Experts of a small language model.
Size: 16 layers, width 512.
Below are experts of layer 8 (counted from 0) of a mixture-of-experts language model. Rows are named router (the router's row for the expert), up (a neuron's input weights, with its number) and show model dimensions 0-255. Each number is 500 + 50 x the weight over its row's rms, rounded and kept within 0 to 999. Numbers have three digits each.
After each expert's rows: a language model's description of what the expert responds to. This comes from a sample of Wikipedia text that the model never trained on.

# expert 18
router:400476510454567474453473527601494488546493498504583466534549553556415526565477397502535536547559562451514513509447546472518592541537546471555538428501533476409451462478426527526533489431591532453509515484425508542425490498436502383441396583468515423544547591529601550500563497466520514507446469443414472522442522471514483520493562516496469464484536408505516489449505420544420567473493596468512527459369472499481518544611559507451588571424491527533448467418471582499524523565479530457434419493608398677500449456535497581490460478497522417516497557541461573649466489542417542506370497543498543470555556490528485407528489493537529514526454467460522414547527501532483513544491529467577515481504444479454492558506442517581480544487505545393405474431497554553491508594456507
up0:468487447391458441622486481486526555522496390577436513451566485407464512494534553527502501425555519500564546456473510522465531431493475485561563540532473476489530441650589470509530427511540540483465588570450493509525461493505369430522455405509412515405547475529567484481482448544389448462601523528488464457570530516512519559534479474552481489555408488521511502549570560478554574475468382510622490535497504572511456433542461475500500523574503486416482490520547486475502442565531477562457512591506538514516555531440599444545477570512546499429570514518473576556452525529538457465562485621612480557561462498517448501567524423505460474497551537514401501498526388521425412580445561545634481499541489442469549486494500487478494593470501545460529529530513451450492458541613468
up1:538479565555484426448539474440429412479432477445533359485540590553471513522448521506456501541496471462529493501505484458501457566549501481497522500479590445472441609539523557535435479581547592382495464514536569440473515459513492483461506531422528482536450542559477478471583510528372566516498563503382492398527513463532345508518575548474503429581497531395497570535556530515447563519465520527485473535494407503505434539522471441493641458480481455465525572481603489564447505545546547487521497521532553510462518471551483481524447424482338453496562469480527525545485496451463454594541528515544499456441487418424490496462499487522441450464526465478471418485548658429526477517532498558471460598438520492483379458495493524466466500517466456573530474535467508510419473506549476
up2:515523462579607522553355480439587519475512529548522518511607476458461493570495488458510509473538476525480579528471528496533496505545468546519405529448411543513577537492460539472590511454532553487435459519422558539462469556538485534503434449540508610496538502539509510434569477480508432494374498598571444560566524533551531520508506461515470441643496469525488503495468494477542533405515543517525376598469545490475535442544484468478458362535579502471635550417569507579524541533488486510431535454548467521488542540430527500417601497404548567469512523489485374538555497495535523504533533408507504510540492435532420526466526392524518462573477520612466420544421441409527545466421452392540513461516486517513610433511520577545428402526501456604463534560460604480492482484465511
up3:508493525546581549519428365457517606428483454434490463492518407584437482504537464461404447528461515540480589535519574677448495449502398530540525499546412440474534559518595566415516468451487476378579504547458517511527509491576460530585458537477615546482406475436509461529488433480458438441513490447503533474512526544447546547519520454502495464552497426525511573524496479534455566503506439518541519606463502443473453500480436459448484494516492557481526455449573481488579545458511553469562503480549520440501517552472459496489465430439533494491599517463448432515590494464535477473547517514490517451522490488474514562525477494501525537510500390563529518480510527461657580488516517460614461536556655525499446504505520529536479413522453585458377541512546500496512464535466466
up4:555450526526553587456468483484573454461541501522502504437545446400466494438564565451531465489570499583567572454543479490492602467406493578542387528481498394495483540437527627447534391482528534511497455538463525480437438528485547480518445540439583639513510480429534511398525424512592428528511462488481479485540446513442457549575594443529632483519433611522493521535504555571520486501565516466568537515470472559561387466504435553423526563459502455494445450579525551485526516587546546512520537472472543558569524493525429497555516485445493595508527462449474512395601532540399460453481506507498502541530517482497512487419475462481582511607540507490561490567501493460566482489502557464488518557455576594411477453497471413475518531548418552521571514440496481501475435538486563
Sports and place bios. Words in athlete and village stubs, such as football, Olympic, League, Cup, and prepositions like in, at, for, in clubs and districts.

# expert 42
router:497499508383436574553435537520526570553434479485451517490512440569500511451442587485508347456508412516528532561550455550439528483465506558516472532452367531436513531443675485422469477465449441524479500441571562520523431406576496589638525530505536517507550504413443506537568517563528519553493510525558565489523425567401522505537461519538495496474428524491509532565521522443540570429477501497399593446551461578483478519473426572566518515441548519522424455507489446487533540419512549557440521524448505361498578588553561475520557489442476462454447515402513477488520504534490405556562486461458549444511475529546551545531458481449470517556471501441517544458464489530478489446504523552462577549410532496579476443545530551514494433526410485548531484507524499592491498425469577
up0:490446531466519586546474545538510417473452498489523468512508513476481523538552478430487537527512525529610474423577409462508550559560511448425598502424445505395523463486459514463579550463568442332513513533532490560472559427479504572507499388493464572448491482539496515427463515501522505557554468436421405480525479587584448497505463531473414403585518480443512583539454578519484532509433478392550407487589528433492601475454465532468502454496517466500486510466408448570493490498515539493507502521498408504504557542490462504502485627511489572414499544380511557498553576415540462557494502547444368486475457525508428455599535449467519477508456584583522507468383546444542493558422534532503440572499470505478471463540494543534563486528490489448465427424463467467475555433499501
up1:504509498484474426563391459420493454550484523531467484518488542541525487556605594465522497465569554383540493559499454488522560510528492456521507463504565576552501444580478466605544513504486475547438457499479549548534478544538499573514563474549510500462499442480518515498482469503391523553485512438400548494481580522518487390514459501325516441583423468454422492537494478496483563566530513494469548554456521470518450467484455506419477485559523494457508460527565501525479488509500523546588454408611479513550520505524478508529487514470471414494520486545437462452535494551530575544420495495364535474530459447507532432472640559551411444483474538447453372479558573466450471559445489435457516491517553513465561464460527530485478613508463524435503528485522445496527370445479481
up2:487464495532499478412455390528543524507528448454582458413397483439518487448492502462519535454541482519486501381488472550554518408451503507490448509501586473521528496483514542426480505524461550463455506599496409566409467413424594487542501532472502465496369570565520461489449555472542439462571563534480492515488616536541609552523429407513495536484503395484491492507549564498448447597492416521512448529440564461614556448604425483498467489474518486424526623436565595498428471462492539516557550509609409532466555450546548579540588557519516527357566452427400529496503469445488520445550464480516510567498498417408467453515491527505552427516491514517453508464528521414490525553449508607520524396464402510437481612585557488485522484481512519509548566536561499410468513474501485
up3:515472508539456445568427512469554557505481472557438528539493522530480461474428491436458523473496479568524405560494508540499485524560421505452495468460389536507417457565522409650515437467539497509527502441470563531536476531450510485493494470469567482440483378498550534541529473497496457542507466352475464508532535446531409511483459500507544525491592475415415513494510477508471533480554526615568487505457525461508396490431559489458528511469548649491525488476525421503483428561435526474525528473586530505493429421518500505544467522481503465502480545552351480557557597473488540531429521464527463480547504488445547420485444431551508494420499483561522491495531520497498481542517605491517439457554506462485638481516459455509470490455587521612506467452488456421328329499490565
up4:544492517522470525492529554467504564480476593517481482527469475542492509515507571536521513404446579505485524441475504577485514529475483530524548510546471518655444492554456474495511489527524426491446402501493498509591456592493525468468462521571447458495475508546468564560533558538566516427506503473481552612447629517518438503576537422405533477552482494416422458538510401437526472459494524494493486430440563652552497530487465488501461478562581566512543457485542448491442475558556574468515561465478494478419485464479372456547523535539496483473450564516420480583544482581484480510435500429500437454481476477468422454423414520380617491489545509502462504521542366577497488500498450535494562520511444507475523527587473570502490388401493458514548521549551504524582490459483582
Clause and list joiners. Commas, and, but, although and semicolons joining list items or clauses, such as "absurdist, slapstick" or "acclaimed and".

# expert 36
router:536533476480531546612492492494428598421569444495475503482573492487498499559535563471500576518473503483471520382487514515504465523516474586495518544366499517531549591482675465460539468490508454504513598470555547403556424502526425590550444456505438523457479500512400567477494566507498527553491470466545479446529517579558549523473496426454589433526484413494524504402495524411499568599415428456484498545600509545550486441528491546565491456448485509503569460462519404541498546491539495541560580563554452430477519550525555546548497514370461559468465498456505530542594579488466451550486568451515409506451482574526421518574440442482513507505475445500421557532430561525481585447409503456560518541416465519444596411561540613437494490507534503513515529487399535532524459451487480
up0:545515549387478445440522427563535564406512499468531430468525390422542490461490444519468473436533442482550432563576386503518506482519470461565419456505501499519517558547430531512525494507541457495530525545506507584467370422495540526417555596566493485498579543480547432385534529616481583445494508558539435480545550461462582556502584473502434530437523528475488536469398470442468477459543502493464548550535590523483516434453420523470580533540480481479422455537476491593492426507418455549461475427491572499415565518510570506574560517449479543476410489446516525428549494423402519441500539511483485458391609485486583484543513473470483476458549470461493574448508430509425398534475584487575467485502516518454553440460470527400528417567522558494519423531509572517598576503540602
up1:527530552476514467511441595470621493474428535635485513569456571398551563441530494562616494448543510493524556407546505510502521509614523547468469532500459513436576448470448539547482534568475453505566401534459455438547539530571610487480520439444483563466433512485508490449513581565437488512590533603437389537472577439537533552447461506561542514489503591482494550500516468565547424516450515487488621470451471490507554423507544523482516508488479505477487545620495485458401470458484478571570562551431465519490461365455564489490477421436420484504541390446475476522563423457463437515506481534489555486496505495500417540521521478506478493563501539576500514455582532502586516459480499491482617532531493498488525595492394512514426528511559462442495446454526520443467426456486550
up2:519568545581499543499476582501553526567491541560475510408542480508482557474611558534489572529531591498531524509493472474511481443476499430443453434430405394539489550543477518486557402555435470529511579488476524496481462555569511520496501495458427469493435500518541528452531589469520411571466468441444496540548536504469539474427439513464536469529434579534568510540495573531533457479531418540511532622495538522432554466544454471525448427554598529484488479533520470528455449390548550409481429493530480485535493403462511441508521435564523377477466414486444544487567475530526549458551503455423559525462420523418475507482500483434463501446548431533463581588501429515533581527484447398481549509524490392425524532501575524601494505448529564530412396577498496545480515517526552
up3:493512490481505537531408531432560547622454454577508481523424481525510532525487481501472525472483541473458595475435515498482643473314432493494485518462510470522484527512504525513468534506471503494476529522491467556549441530487462532493564467385483470477486492473528569434581642505556463535474474438583534480505497519505465539381488555434557519608569493438495510472461548481457532497551472435494542569400501476420508476531563483495480507501483495487492499540524483494464432512514455457484532543452459528462497503490626431512357447536553536503490516470500467452409441532544489480506539492555493625421487428428531490496553350542524488472462514505641425445436497480492531483519525496520530510487472467494494424572492587712481481596552483553445581521431476512478652525471498
up4:490451547386567483495445446540540537492459500407504523473426601509424506495556442462572423488442659517473627529483422490428484431469495454482622502435495530548497314597525554541441489499475505457538462435510538552440440530485405503432470509460522546562418541425562513500479458480540494438389497488533457483520434453487446536522502514501492522624610422455489442468484447514468491486533495480571525504499575541450488486587497408547472548551542528453416473475506495518431559432508505529485458469477441550525486506467505525526441429495568508475573468500466428519487451462597580450462519416483478502482431468480519537503493508465475503541560411544447469439494532575411569528557407465566455481457538484568532508567567530541529548516487582484502582538522539484417481539520504
Policy and change wording. Function words and verbs in social, economic or health policy prose about increases and effects, such as increase in, restore, promote, for.

# expert 13
router:473489461540390549464591495437559520479555529435537530547461498557525449474600472529498610522438479461498444568562496477470539552502550561502540505565491524540496503469525468438470519525479559516478612467587581504574468517417501596425420456590476408460498427449428435521542490528442421520506465443490526528493497534446519459519475425525452480551377538568524488519558449569507473583484542494529509453477498547596505551513529461502514482470464520547545460416533485558517531481552472420508411512496595519559489502542450496531572480415488486521457424605476468503495492487493527409504427439536455446513472580514575553514560409518561528466485496513420462450456434461509522445544472453464427479518518445558447490529530553526404482450520491477431550413495558491533375468428483
up0:446447548425465517487499456524518470404531535526480538541489575439449528408505459430518511546460455489579475463559493498535463481529518490428417610475487580464498492429457589543501520510539558471500529567503593477456516379426408550495462524436543538426454511583533490475521551526441454517493484520484484581544482536538492457477493528549424538457519575484483536493397531533540519521476529476562474520391492499487426421612447553424487484514504527480565548449530511567406505473540539501530552394502484559549457445493574409417436477444522568454513569434487447515583548489530542475507544448569530521539374525541472553556522486469534452519474478467481468450586536426591462528489535495525541479528536521515451432577541601423519539548473481535406555458527543466473387507458575
up1:513525412545490592458462438510521481564489508540530433527453614495600545500459546488530542503477412533465469453497406523432455371462473420413547485448472550592540486555555457506467474513464481610511432434513443438420478552532463501524468425531461485513494493504527557429558448537490513501436553534496534516481441433496537510531478512499465577531490479462528482419482467341575540436570495500508492497478446533494487401546585564523477413568577534483542477584421532494436458564499511493498535501463537506480569469387631493495333528491524402537619486465609517518540503505453467458547524420484521487478505526533526500494602428431488508492433472436505533438481560358522586407527477553541529413512510477478504470524454546526415497475503463499525538543542546476441544485572539
up2:494522536486529520521497554448572479501453400509516449477535475470587563579523503533497492476511529587477524552569455575485503524480389518510529524360521401477411563526491497476535529558458490450411482561507556527410501477472462462570412453492501476616502479582548457478528483513517529518480462463460432517508445532491501487500602534481618476502463505434504509484565546428441516486590544526484582497459539554487447534514464511561476447533484543457600550508518566423563489549491483482430549476605465529596448545505460470546465567416491480591501443505506430542457515455481512425575484480558538459466454456518490455379554544464525432561465494527512532593535553478524524473530440439455504529465513547438550487575463575589462507512446440557517477638439460477526520408444566
up3:508485521531539494533503535565591448392445501564463429523615571543472535469479490540542481467610491512591471440550513453532495539546547468487506510447456523498460516520450432572423460484491518402439567485514513440550604460514586482483453459495447596454559493530553538425538536563464457483490586553456434480546501509479460491486519583565540461526442471442495529508472487410476499525495513455588476507505461402533480518527369496449429409469561501494521491523517505489489504487519550507490461493531429574479517407537538461481514531414470392538566440457493410486496547490521504562507496550518497459573517476563551486592540506552429452489486572500445537464554505461468489492522536518490573551379449432511533471592521529508524575577461520546416467440413445421466475478525544
up4:421540444544620557457470472568538628440467468582451430528484583443544413554531490500498456555512478425603554584579548461503466532443461444573500521389477421512424500541512515509467494466504529413492510558479513531422523533440551480506536574488571590427571548538532435449534449533559508494470487526585438511493534483502620605424563488471496517518460581469539488477510518481516504549527605439592479453397445500461497460579420553498461582517515578443471511482577567495449430468485389431570558490494519515439485512487556472553514507438489532513555427533500482592484498476544592465590510521464429499475454427490540467573490570544449469514395501507473541424536579530508501502541525548566535464465465499449510536472520481484487518527464468476433428566458457475539515443518463
Articles and noun modifiers. Articles and adjectives opening a noun phrase, often after as, is or was, such as a, an, the, part, important.

# expert 0
router:578485470528571488485493492509519495501461473515486445525496516467446414484502492483496539421495503510486372485502516535479480534431603470458463450477520550541537359531615508478444536482453471454551452517469559553531484475498496500439459479553507457367566523567626415482464444465543473470500477506537523528521432424525482594453421507554426506582464561530504532418486427549535460540503523561513504522593503465451417464462431490575368575441475484537414477539534515521519491508518440494477527540540428615534520454569410462523445462499442479509552626534465510513467528470512567550458568584521451514507501417424526445513536487514373496437491541555515498532574511563439477529481433458444453577608472504527541477563497475537498539545499495553480471573480549442352564439598507
up0:516429602561553428570479503541453394514458521604517434520491500472609582481507548620519576488511492539516483520608445407471525605484445417565506497497482430440447468555525526455499491544547500540424551550505529474539478610519428518532523616456620579557446447500551463541568549501422542408421546571603443455525488494515512601547557559442577519468505461448473510531430471437554459470457451487501502512515560574555538446473537531560413517506487563442509506437540552558412472449566493500501473520443505532447513488487485528499480502450470513485402494441492536524465501402457450497471495515471556441445544548427455479470518408468482374526397462521588495459445486547487473523426520610572559382431498455544509404461421482481411570494507505471464531523430468467474560369432481
up1:425508514574453520458533590485497497534519457574500501499593478580537455448514470568546423440479608486559536476501415529505505499490510473514487563455424452502572450403413467543524464464527448516585472521536579485400452442553495537510469544493538461576499386528521441401520461507510482458461514529547507509618516564479508577553499444487484523505601510388507518516537465434537632518464497473506451599504503582488488425575498564479419565559549513414457500495558521598514445413539479536495447513480541486505466454496513422481444525507507567621597527423516466502568495429520459492544481562488534562545536484514525445473545485379437495459504467511528441494521465574515532502321448543554500473461525506454560479552512473527478467478522470499570504519599473476525510402441559
up2:454509543579515585526546411490445494642485550561566436546601472502469491481524471519419499440433449570586482536508474520492522511505425486512518553590599482590529568563475481437417476521464432483504509516496507575366426443506527385489475402523495538502415458450629454475503515491356536514532507416515483430500518512424478558535514593413562532466466399446547529505528465443523475536633504460532556429504447486538502547550467520533506511549498519510494437461483486571489438515443504479487459397468490550512472481553557499493506548539434585454504392468507536627489504491348530501491470526533479510545565498458503482624498468404478509589438549519478526429468484581537545473564492481478552476458473572505529431514552492557576506447487510521576495463560523491475467506502581
up3:523424485508530477461391568433574507518652569561558436503506456515384520525634496512471461473422462431480460471435437576546423507398489462540416510487440527592458537437498460407550479499432524501567483542489470461444469579539499527504523541414475507547545495496582516454592554513487477543496491514492501541511508501558540493492509379524548585524366497497569507458545513437431522594544546543487447480392462408506568514487636453478577493475560571409541637526480486550597454474567509444470499586543575534519499446533464485483495451510535469629535481477458525482464566508482479543520597385515474467404536477417557441497456469496416461512546481521511499498488564487526580564476504504545544457410582367457507480527533552468524431474460548544559501567558511484464535421406552
up4:511491442525537523464459440495473536459528543585479449467478524434490534450461527516491448618501558479535545567447499464501499439459501463619453476447486497552509441573466607509550455463481515493409447557460543547473473386443504545495529560421513479581546484472597541414513507581426555530492374504493414453430520440507393562467553513553529525402546466509505549392522513490507481409459578486557425465544518389462528439534500489490476573594456471506445620447582536564392549551534474403523469530543493481488475563400502533480539465465535492595524485478557470559475502490474528535586458489466453496521472384512437477506527406504629478513527472447564522539432550555582503502492495460487437490557505514509426498502484489451442469495500534511448500431467421504509539487486585
Institution name heads. Final capitalized nouns of proper names of organizations, awards and places, such as University, Museum, Award, Court, Cup.

# expert 32
router:458536511426503569548443527449506515519505519511447484467461562535494586479470523527533476489540427503487584516546475480436542421526433511422533573527394479491443498555617573502513426502498415429520512519581567564527512486541487503529499448464510566574496466482402549511561469461543514573489491515456468408565507593480516427457567455552618571521389409520540440480539476428461551437537493523476541553574524463433408541405509574433588431509553501556499470537522534527455522462488494542521504545500570408566465500524563499408475480535498497559444440454505369545490483565514452518591590550509431528555475613570514516523519466532532541435516506432479583437401524506538484427532549614603578571561476489498456445509507552495589455418421490508487476530447551561589479460536451
up0:507520594512453505410532487530514479508459444510478548449564449467451426360532467480479501467505480511588456555556440544442551537499474482550444470527450571484625572501462448485495513454390480526404533525491512510485485527566493479462541458618450502571575555629567489509463514586544477539549471641510514498561471506557568561530465531357488513451543502490508438486497555486484438521637465488482538534426530561558441523534538579526483524475553540457472553503447450480524490488457517532514435445427556534434509461508511485482502581545469489525511413544425621423554462440480505467524462498518507494467505462519486479495473565507494461498541492540470414542455417551481553479507441535525434515470550516507541561514553432535495448471515538568470467578450434475430462455500525
up1:548479495565391434384585562558537517469453406467542453539503488436450508410568465511438432438417493542525473474500531489510496500525505613459528529525564524494487389509520451527520500477491534535514496561525478554507518527533488578515462488488556586471574508489518455569475582482466500436413578516521486505520501399621591485486540438495477481480503511498390499594511597530543485525543448436505468528462477587514466539483577495460526405424576553501553518468507467589583386525537588519526515448441483551508524446545511451481550565478401535479611482416506460576506538514481531433555565466449538481537522493407538461506447490471515451519489502568552515532524448408401566579404427529490483440514480525526518488611577577452551487583533569559546425407444517499511462426429553
up2:528530554460516513466362449473484627551477486529559406542519462538495458465519432446534457467479447410487501477445388498592482521532495532523442524502517380554456553600520574509492499495512473478464541514467431443480472411400496525509529539485445533498441537568512480494544613557532472530494613379519579582458447552516457474514604483500507509577550451489563556517492387503471576458504545525528480575533541382491475482519500562452462577497539450438538457511552487484465558480535571455496522447443510542470512548518541418608459512574500595529489510599365568486534543516417545523575491494501452410474416516424482539508508413424500451465559555492465454485369498528508468525461497439639520433452490540533490515537486406461488505508459531457483472497584591492530427536491471
up3:510463479462437489516442501428490496450472457528455438548545509484560535449554504436479458467499496567483502541522425562513463516483530447443478465551497498443506437532407523531489456421429470478487486541461463534601471513466443466445557513529405568494501585481531472468519491422497453520465445442464506492546547493443516545598572457544390395529484495383505525628442460425483565464488530464479489436449468425517580486483476493496447496434498596468446510448645568501476515570488562447423532506501565548541402540462403390518408501477473539449540494466486516528601422491492444509530487420629472454552410484409495561546557391466496516497491459472506522454468488567561484545563545528435420466583466476529448515529489480462417529505492468479474517412475610477392535520524534
up4:509502466479440529468493516411546466456531456517490491598506552477441538535548524418515433541472548443535460477483452438380517488350449533499468457544420406488469470474490477609491482512547548456559582450479463475545593547518522556459495470615500536468442582499513483537626631513442479480473563474568495540481485594544434534447413519517531409488439512574420526555476522540440477383525431551510507477522473435516512508529467431395429510558541565484566519352561504531464524519481535522509458514514449503534413479482508480508488447501461491489445560535474545549476631523519517536490499515531481451483493531426482448548500485557490441524470485496514566403497502474460557490388520493483482428553447460470465435522599511514491436556550529501512550536471427460350433508411564
Linking prepositions and conjunctions. Prepositions and conjunctions joining phrases after a verb or noun in running prose, such as of, and, with, by, from, or.

# expert 19
router:527460444469546563461493543454499487437505518466528495516464598483478470481461601491513590435543407489439536542516536572565551426520442618430538511486532489629543561528527569484485549445503482509584562512472477522491396480507505476411467480560541513489441494574564482514492430510414476411528546468477451473438489504521557558526547451535525401516555474532464530469541443458482455499549438474450436471548492577485488476533544503492578529497521456563457475592442422387550529561428532422525378490444460562431418499479476452485389483453563521459492490497471510603609498480480571468588508506472402536572538460535556409574506541574533534511528481492457541420536497489486579496521489492481500466568425569599446490481466454459531497471466472525525454459495497473530504448472437
up0:515499505488568525440482429492483488422483571469524495426494598491528477440546529420515451486558550565444555460483525425510447459454455487529539572539545477434593623506482494543584481481470367537477522546486519411390497526508468509478478457425471526527531609536515535480570522554449505434471459464490421529461554526493536522328492434519567536455521458475498469517464486405506499510527491498499468457455616481559598459562431499431441467467492546498579550501560512489533486500428523500543480423446426513515471491468470565570472481572492476395433445616595456470487504389463513438533569448471532485507453530462476457577488427491464471589468558546505528538549441499434501449406555474477533534435620465520528565477520498519569525501545506520447502490426522428540440479460544
up1:522563477479510486506458472539552548440472529514438438457580534494544521495510468525560496498529524452543529517469507506443489525427486519427539514493425483540430430551360557488517504437483512476500493529454487523396488524522485492498475488489526575494450526534999407473569443499543491400532467530503482462508484437419519578399566500504433525629565462442543415496545496494621488438578498518454533490488551486502519467480469514376506567563502505475520509504526579486469458554458580460426464481495499560580476492483527434453433510477475466572539535577468494556514499475497499480510524517489470501469506481509516482497524418483390463488568504519472455561582500528448428572468474476553518522524480425528548477480520485542535528531511523457470453579548524406453536452484566
up2:458460453498503527479431455465506494516499466461518468470369545545505557387565363471475447536508532460528488479540508476494627513454466424528560523486402582438477501531583490485448447584503403427509491542531437441540502471505554465575511531501444464470560606551527506484536540462553566468462535542477567574564479586513540522457518444483541500464473468472506467477477580507454528492552430631586527541439466505452496460482420532535465501456578588453507541396454615598473473538471525529513523527467469488556473557498541528597606502392546437527466530519575547511505489497560557478557458473452473550482540467527501480470444532468433494584567495534467568503561524486465432549507495431619423450448492522530556560529522404574517390539478531473495534452449535498468523491453570
up3:471437418506504457401509546462480375558533500522508493481497426538631543522517549523469482508439508492483423478536462473515539492457461321528500477459433538478514467366575512439439476604479437492519435598564532443535520514506537521522559491520457618495534414498509475435596559506542496566556542551543478480533606406480566449563562449532559470470591489487414595557577434476590496437477539565472468453578539535565498493484450505528484449498503513451537571465574545502522510435503446450494470599509458516480468543485577487491553513425509470422433480520636589560562553474535469485423519559495538530456411540464406396441575471451483459477536465480490452606486472436565482584571498458510480586517472562538559470557553496563545521502515453553533556483561502524509538406556580
up4:506516437500502469570433533542431489479482508556484394477488440491417543453475406407521544607485550523547506533501516536451559527424519502468408575465449501357516526566501536486476470460476504472466565521466554531459523550485513510491538446587533545525493451472585397492520501364500465520471494539530519484561509505496455554490453519494532503527458501516409439468486536530525493480505561492499575469384559497370558491467416529518485543543450561432525497381470515478472475569515595486543564431489522544561497500453439464538472513480420557458548514500541515598441435483494500576514356478467483548552524441603501464435474452540560510569579562522522498609551484513622482504485546419525542485489596533464521483569460499551485551509503519513483537620548563503410514502482518
Proper-name opening words. First words of multiword proper names after the or of, e.g. United States, World War, New York, Royal Air Force.

# expert 25
router:541537631554485618472429528473470475525449525432459456558471581599531521487452496526498644433608371512487517531549529497537439527478556456454495536563503443507455527539472530533499489571564509536435528424505502478524389529518516468521519507563509437451603522524456418560583495492497440519505628564494476482520487569405471525448502512459516482462469557535493525565471478544580380511547444487454536579481516465549494480422483440520585478490478596499500505514440552529577512459515467491521468554461475406533444469530508388561519475547527533461410437511489471450570458548542494428502473561453539524501473611554528543474529371494581530539559608513461393509556505542468498466519489484474543448575467437540567527546507456486421470496510452543520463497466476488458589528439431
up0:499467376537483394523488546498501453431497494527475447450583403478466542504532503393463563477547536530525459474557535519483579538546551495536550523420543540500520543457569507436574478469493557506411464531505460508582497511482540461505539497544370558515530485536535475593485524431500558508556537418426533572460456547485453527496426433526436513499494472442540564511467528458437489530430554464576458428486457417475576431577414456496431468534483481449468525422470552536490491565440488536432445552526446532531477627561529483456556520525468533370535483497571400470525510471601449536532479458522493518493484515479550500486445416560540496527523473475508524463494554530507503455507567522456537539492570544559520562527543584449510521538456473527455548462555468482494561540528505
up1:567456548594502536624478465490506457453467526650483527535476560442532515578490493445515463446559513585493468446510415536456456553544546444444499505380411601525490403544448544563510484511438474504430531470432513517530481511633488509514432557504472529494465516474553493529470512486541463454500467508452485608451529495511490509476463481419540447548503570400474547472502609394460459549473490563456515480517480478478473422546497561492469452610555498466539435464497467468486539505396463545445479513473513550514489464378461523424516592449542509524552515411459522500487482452471508506491446528586514415468444531473477456503451410461465522599402521422520635540444551464493505548438503403530384433491442430530528544429463468534505538539509517481458542489408493435466515526414492
up2:423417409499455534485499405526525586460487428458424440460564424471511495574611517508522463556446410573484520514513569546479472556514436554567404467504539502479670507568602549507560429477402555461446508588495538456495491541519450624564529492471473482464544542557467517470445534495495459485486513497529540586576451541553525537533405435487520489450448505454474551538453521544470469573501522528466432425552492498515467454499442515514469477575485504461588500554583450541572499509487546476486576505487554503564410505567426454475541492375542456497425462476491522564510484453445376505486529437536374511473493528462473450460509468463430466542532419520507454469474463531526494395492469476451581462499458558444563390566594540482588516445330488571476473486448462496596537465515487
up3:511455524523516511588477548541499501480440428491547472428565573534535437519548528350485452483520471445557473466508490553369492483516467442474469478404494516442495476514434510456494488546527492435513435472467507561408545459518478560470428454420590529465570548477581484487471425607510444445582514446532448516537557497536497507468575459517515510561444391494468519474668500560484483436481423583502528583531547487595524478547506498425532423536494446476433634503512565460552514541428497514451474494599422526525472515563405528509569534426566540482528452513490553494385499493338517474505465421591580458492537540424467476440499441494480461477453501566511542490503515539567503433507436452478507498563580473488531446502505585439463418587476548468418549460526512468507549465482467
up4:442445519614477453493571498537560469424482486452452455470465541468451468497544437350502488518472514539486471403551531476522445526424411508521420510446529456515443497460554520520618543450444476331483386549420518522493543471433493531505521554455507461468546513437502451528512535567502462439472496490528501536601487507531594535490531534585449462430426483574495487502449397510498552475481553544488492489531502465477454509531413549503351450548483548458510544475549483550536554404504564567545493512578483558483372493489467448472419487545504566616582482493509547489555516409455575548498483441529453473387485428489542479538442517474469467504435486426414508473495497436546514464573475466518562409488497505511386464481485498440438557438442585589466568513484466446471488480551552
Copulas and as. Copular verbs, the word as and clause commas linking a subject to its description, such as was, is, became, as well as.

# expert 10
router:555553532473495476537499534525466533488506473471552497535523555519598527464449518477539583511453511497473475496552499484451524511602375462531514574574515452488511502539624473441523443574523452524514477517478482451547412544523410478571568464462539563463446469542459629458482463468564525508484411429550400526518526573479521524573564510459629472499477402574436481431557516450431514555505455516494501528635382578513405463491517459526497484492536437561498493461392571564467451525505485500429458548578543447468437436500532516541445565454521360547527552415463489501457474466559558560503540519474502454500465561499467512537485456403507524462516528525449480509503400428575547479555588465611490386437421550397432498452434457532579525409489517449487498442524493464447518528472423
up0:483520529472487503477427447506557648499531511453520464523587418402449439479523489450511456485411549474501505584542470502542503527521454499492528555511450487528495569506498445433494500431499457543482518497504573475522560447433464496535522464499552484539541574438538490480526456552516469485479498435542483533515482528521484509523424403487503509500588449481564571486493479470502550458490453517568450518504433568505524530502476548397358544529513500478536445403493467575464543574433483571457504441443541530555540599493595579470442424475482481522579443524527465496512480366460552451466456519495509495469485418448482509465484499493535423503513533529478435564566537472522560408555511469453495429556626506557497412571570527446484529514486503500521545553537569484481533550538503
up1:367525309465475505581509531489465537453465425435485461524521452446510521478502513454558458561530476446509544445549472579464453404406550524579495508479490532453438572475570533525559537578494545490463527501534569499414567427461502429537479482458477487537516493507554449517494531559536500416538514531515427599574450496484554560534530580524443526530514478480495478401528545519513530470527536485494443391476458537527481459501444509459522522545482514473496504508559412470519508582482461489404437511483470514574454464442509505438469503473487524492572475564507588475486548514436469455463555517553587510501524496512483504467558465482493483561465379499522566489570518463491425561558389463525459439533556502610467405569481554503473498522416525489469581483456396452471580513465491
up2:498391526398538589415587555562564409443474617475435474401571567528497451520507495520456495444341436463554492561536485586477496627488565538446514466475437537485503531452408528439515579456415451445435417548522467497456437531552614576471553476460581533540563493496520548492600543464567531477486497499543498549530482431507587536424554435504502510525506589493454537560431497476465440528523569512525583560446464518562513461479506504495545496542566579449578491439486530512449449504498519531586521458511509544522475480433486373395499582458460569482487511487499546549525449531453403509441498538594491587501505506394473448547514554576413483476453530532473459559444571473547529570405448585496480610561490522557548526511486476524479613561420463434474534440519483530450522400505509
up3:532480562455566551578475560549557595416422468501563485530511566465451458482429465571547474448519489463595538502577555484535540525497520462409478511436477567567482510535496573439536479464462477419510520625449474488485475518443554547464399477500468615473554581603568446505492587464514489534415534521460409498557498484526575538525499436524428447540608520497509588529568445493438476466466539419635579487465518515374535475509482517462446477478481493455528480461466435526431459482557545559459470488535443562513483427504555464493578551484494521412479481466480430453500526456586574442454596521469534538480475520515510506540514452522438469514509525477493485502475500527463543483468406435581562499424575475647483485553512441469463521513439503452455504459505503461567413563395490
up4:481467440457446574498556532476489513449401371549501470461591497428484473523494547395515498422511549533555561416534421566476503513468477439466464522474499568473608434522504506587478480518481510446477584492462492513477458522455505476519484503536459491488573474574519547505527483501363437523394514584445437486494476501514499508520566521525486526433456445491453467437478513440507587463471549460572470553530482557520500535419518456574422568499529484506551497480518405536532401460501615363529484470546528495485479473514506531516541531497521605434472518420444555553514520442405456489573570477515461563407483566442478464541461499499436418509447456515579422540449573513563547578434414513543530592486513489461457418533494536417521529561546541483570583441570475435392486429444512
Prepositions and "the". Prepositions and the article "the" in running prose, such as around the world, member of, beyond, across, plus pipes opening table rows.